From a checkpoint of a small mixture-of-experts model trained on Wikipedia: 288M tokens.
Below are experts of layer 2 (counted from 0) of a mixture-of-experts language model. Rows are named router (the router's row for the expert) and show model dimensions 0-191. Each number is 500 + 25 x the weight over its row's rms, rounded and kept within 0 to 999. Numbers have three digits each.
After each expert's rows: "comes after" lists some tokens at least twice as common just before its tokens as in all text. This comes from a sample of Wikipedia text that the model never trained on. Tokens count by the router's weight.

# expert 31
router:542495506504496509509536492484519505521501482493456471540492461520519454529527478525522484523514472467502514488480499502473520561519493505498508502522489506509508521496489489460491545498479486506488497545531482511479496450441470501509537530542483521545454529543540497518431508483513462512487496533479514507558506506533521468492487451534526490442533466543530483471508480538494458492524477493515506509503506501512500489506485498497521480472505521495524485503513486565471489496516510523475495472509472549455512465523474494486508504536474497499480470501532481505508486452478543516
comes after: "\n", "\n ", " 1", " 6", " 2", " 3"

# expert 24
router:515518532526489534506522519486517543468467491497535497526504470518476503493460487436460503526522482489516519522511465534464453486484577481476500474520503542550502503501445508482489491480468514482487465508509512510492519528488484521517493476494510501494507508450498534535545554474506514503464507469496525498486501522520513537501498442514525475474465471483493486508483492463457487505530467476489449491507537505518501493474537504464526492518516455487559472471470509482531476482469489468498480502496465491493502519499505515514495519476484503555532500474508485533504478548469536520
comes after: " of", " in", " to", " and", " for", " P"

# expert 14
router:499525531512516533485523529484504538485466491501530503529529495511483497491469494440444483508524478487505498531501470548482493497509556491488513477541492537518493500501444504477493508451483518516475465507495515498505520533510508536509457486482519486503517507464483537535494523456527449509470498472497530502506490519513506536528513437507529508477464451459477496502484485461450500508509451487476466488504509518526499487490513506467533461519516473497531475480494512486528481490466494448493477492488481474499536511460503526491503531480478511543530509484512483543463466572489523516
comes after: "\n", " the", "-", ")", "|", " The"

# expert 8
router:522509561523500534486516518459528546461479503503524497518503489513481487503485481443480484507546488514522515539512480533483465473512555490475511475547488537518518535491490521474496486458469528514477468513499520498528529510477465524533493480492499489501513490484492528521503547469522457487483498500493507508494488514512510544531518441499549504491455471499474490516471484451471491501513470466485448506529515497516495487475555516463533465519532466478552490485469512484529476470474519472498472520469478505500537501475489496505481521477484501549533498482522495522473478550482523532
comes after: ".", " |", ",", " where", " that", ";"

# expert 7
router:492526517511521535552493499514507473483483513526513485509498501503486498451430498461488466546519443515507493514479482485504518495522527517461557504519540514438516498530497483468470523507464513519488504526504508529501505460498519485503487488458524507487534582481514529545503492494512516477530487496554489491483465471505484507510496496491521527502505501449439500480459437513471496504525481464468460520530526507501515509505547508492496476483525501435502494480492513530488520521513471487476469463498520502498521504509501499530487504503534522528509511506471511468513478556499498544
comes after: " in", ",", "–", "|", " (", "In"

# expert 20
router:506511555526510524486514518475533522445481511492527498518518485523468504477483501480490521529511473483504511521489480513482455451479542485441510491478508518503494511497475527481499472480467544524489446512521521516520527544484481527517452491492500491511519498443499548498511534468500456511498518487487517501487500508530513543521510439521531506505454479508472497478485490460475484482517491478471462504523518495504515488470573491469530474501516472474547491486493540502526486506466478469484469501482454491512525525466516498488503507471500493536536509505500490539462467573463505509
comes after: " |", "|", " M", " B", " (", " L"

# expert 6
router:514478497495507498591481500474499500495488486505479479520539517518520499532510503536479529485468512472578517520524476515470532477476479536486511519484525508501451450526464480480485514457497545512524503498426537489513513505484519499495520511516491499513492521503525491415500498533528499508500511469516520486506516530524480544472526503512487510489479498538483473504468487493501507440501493506536495487482489487479434442483475470476529509516473503525514498492531511507493520484511505492505467556510486506448464510483538465494529511514508523526514446542518498487493505503499491506
comes after: ",", " It", " he", " it", ")", " He"

# expert 27
router:508524522499471502490485516487493413496473493471534497487522480500510480523531488515488452468469505530512502513534478492509521461516493519496473467506477512487497474519517510484510525472475545489507500503505513475496502499515505528534420503484544522495496527523568494539501516496504552471475554503453493476497500504524427573548504545499479466537482510513481480498477481450485504478492492493490476503507502483525486506507477519494496472535492506493475502477485510552504444533531531523433488505490518483506535475497492521521498477481512526491516475529512519525499465514505499475
comes after: "\n", " |", ".", ")", "==", " ="

# expert 22
router:500514534505504503463507516454519507494494525504527496511492485498487510526433498438488498502464499510498496506468509511481508461486537499496529475478543529552445475518488486475475459460497478488477482521465507499519544503535478520506527478485473468508503505459509533489544557464519454503495494508490545513494486508517497510593500482538488528491508472478444507510523495465476500516506452487511494502481495513565484487535535527480541520532500502503543478494456483514508499443513510502507466486499476508478531521498527492510477517456504499515516493512508487528507492532458502531
comes after: " |", ",", ":", "-", " of", " and"

# expert 37
router:520495484508475525527516490496526520514488494510538480491521478520474509477457504446488528517493476485529501516493499502530496416534499506439458527532555505517491513483516510500464496473480540501448490525488503515550514482483490490510522475518525514534561530536498509493534489498503478520536486489470511485477468493501471474539530508500470532487474487450556492541474500446488504508528444517483537490463527515519504491479523497491541474503517464493481520496522505495552508522474508460504480498487461488481501538479474527487505512508453466502483490523485514506480481457463524516
comes after: "-", "|", "\n", " •", "Personal", "Scientific"

# expert 45
router:517487527527482521546499527446508510483509482483490507504466458516487493507488491466451475512533473527489520502528539502482477513472491511475496459500517536483490500472456503472513563497480505494490439475523518528536493501532525490509522507542483483546523489516487482518505504502536532499463493501508519507493483530550465547478457468458521512496538496517460475460471520503468491467533464465492477502503546525508463512513517458494499439488528485540459468526529491459519465495477487514494506536474543484503525511489487475479510532526494548496519539478509507525472502501517494507
comes after: ".", "–", " (", ",", ":", "19"

# expert 15
router:510507556526514527536514540502516538462474498504525497492521487502461487482497490456489496514532482492525504538517489536495488468503558493468504481511501534537488493496467530480486495464467513513481469502491511512521527551453462516519484486491499493502509508475496536503483542475508472495467520496477516489495491517508509542501513445527545515502456473485476494551487488455456488496507475461490449502501519500521520489484534526463518498513524463476558497488507509496528486462474480473503471505456469481501536496451523488510497523461482494565517508506528485519448472545481512545
comes after: " |", "%;", ";", "2", " R", " Q"

# expert 25
router:511494517511501509478560515471510512452490537466523505519497498518498508517450486501488452520509462518492500517585543526473465456500472477495500492542513507481484521493523502499490503525484538493494513522506532444492495484454504521498559488490513485506483497504476499494499514479485510463483532508500483505508496513495487573468460460471510523501488490529471503480460499479476491502492511486457513484524527530490489504497498507480527439509520476536520492464467498504534474516500534471515480487463487473502501558485518514481464500520535485584490507440527494505478501529516510543
comes after: "==", ".", "===", "See", "Personal", " =="

# expert 0
router:514472529511483512537543518500488509474460527536489508503525507511462477494470515522463493490455504499485503516490494501494515492477558514484529473451454514504511530490453487466487491485491510507532468513503539461519519520522485513511522508477511504527528509488473516541533549454528494479472506498461555517529485524481499501514471487461543539458510490547498494555512494488452504519474521451506471494519500487493472465530528501476496445549506484480481502476508518516491464493501455478504484458475516511501554534478516470501477507480483512539515538489529491497517463524453526493
comes after: " (", "-", " \"", ":", "″", ";"

# expert 41
router:504514572523481496504494483512486497524486522519493510523507496513504502471514502493471465506496494529516508508471557487489490484478513486467511530498496505541515482483521527487493444496495545482475480524466522538510503491486527538496514525491498501524509505466522486488465479477500473499474505495513569455480510514483495500547503468526552466503490509556483500520497495469500420479493503502500554499505493512489550496494499529495516497489513448506491489492476535496589474452481567497515496496472520461513480498467531472513509498558521499462528490534518481449474493523508508514
comes after: " ", " 0", " 1", " 2", " 3", "0"

# expert 26
router:487529504505496500486503500483464534494509501528517481494519454499474519500491492509487486500553518477495497516480479524527494491501508510488529488488501532542469496541483496470476513469483480470481449481512509501498527506504495541529506477484501487517495470516480470502515533493490535483504544557522583513453499480517514524524496491503474429470507492534476510526480473540478532482529470483526516491483515507535495502449544557485509495513507490561486501499503481516498496554489527466499477466488488521506524566480507480513503513492485480479506414529533497463516491482440502530
comes after: " P", " S", " \"", " (", "-", " W"

# expert 44
router:496491518516490549505490519476551486470502490501509505455515506479478494502494490491479519501520506468490521507522508490523476509465499510477500495513490523532533516487446502509435480499458572534492455487500521522524486465550493505502528463492499502492526500547489512512507509511517418499448493496487490509514461491505523554500515531475530489484448478533499478516452497511475494476517480480506471514497534525515481501494508485484516489496555510565546512498494513514584510489474537514481489498430519483494544515476482451517509512482505488485505501489476495468497504473488526529
comes after: " |", "|", ";", "–", " (", ":"

# expert 32
router:489488563520520524521528537460498520449469499518522494511507503505459504483467505445470481517520452479520515536526486541497473490513524494466517485524512535547492528483449513463494474467465543523478481510503526503518522537484479536513468467500493490506526516462494536496494525481486468509487510477506517507506513518484508558517514445502512503493459476508457494504486483458470505486513461490487460505511510527517492479454562523478509473503519487503553482484480506479521482514471499448476485514467471499491528525462522475493510527503485488543521504531496494508484485568476509534
comes after: " |", " (", ";", "°", " /", "W"

# expert 21
router:488503534517479511476508527499484526505488500472535510557508476501464513499494481481484508527521476490535490511534498493494436488534554470502519497493538525500541471509478483494535523464494504538492487486502505512516505499464494506531504441490522509489521512515488501548563529478502462487484490469505507504482518496496505471465528524489514462462409479523491507491492479465462506485496474509477505499490510516536502477497483496488484547508508470527486486497487501495539486510511451433521521545422470507504535503486486487487463527525543497552535503548478501508476494495478520476
comes after: " the", " a", " and", " of", " for", " his"

# expert 33
router:446488459503530492501545511517514495509450521498547480512556530516480480421488495482470429514516512445515498527524447499507504521519468506504547503526485487500521469497503487497452436532504528489492512488526523481533512523501504503481509542526519486517504508466530550516493486495511482513466498472506519479510534511491461550531479479504515490522540506496486478532516506492492513504497527523493513526493531548488440494533523490478518526490495501492475476530475471480502437499490506470463474477524484485460508533501497498474476466487527445515507502506482459505492497496510503497
comes after: " ", "\n", ")", " 0", "%", " 1"

# expert 42
router:521513442529517522512479520517493523498514542509526492526484500508431493502458481536505509509550532498493526525530501497480492496502521480533495503488543518519497456526473470526475472532468521525482527491475514461513527492520511497537467523534472475469472501526485493507498484488477497470495526518461516469474494496460494503495439522518486502491515441531463497512514439532480466479509531490527507514457515511476517505512489459489474505513479503488454486498553512473470519499528489484501519497486513548490486541541526489485488524536522498533517456532531510514479438467521525465
comes after: " of", " in", " for", " to", " as", " with"

# expert 5
router:532517496531510533523539515521539475466474475521497499492515536487497507493506492544473488542485503501515496490477517525467514486499515513455484498507481542509513488507476523499484491548488477478502519511475507511485539502526536492490530494481447512529545507480484503537453518493478476483475519483456480488517451510494507491517506472520500434494445474507485494467503491540497513501493516477547502486512506498514493468495542510488503494540499515546526520493573572518499494523475426481469480524511489514518526540461486454493479518486562480530539474490458494509494478508463503491
comes after: "-", " the", " (", " a", " \"", " and"

# expert 23
router:488478512509543516513498505507475504524465525538540517487526502525449483487463508445498477560537440448501505495500510523512476496446516472508528471484493514484506463508453532505493464471504502515483474499446509519486528533494505529527439479505446481501549487469568510485543527531499498480511496490484498459496511484490508492483493482500520491508456483513504534486506457495504503511519496482539512521474509509506489505516512515488530482532493502508524502494503496558505470529452472459479479523496497502461513492454542531488511499492472505542511513487455488522456507526507514551
comes after: "\n", ")", " also", " =", "History", " career"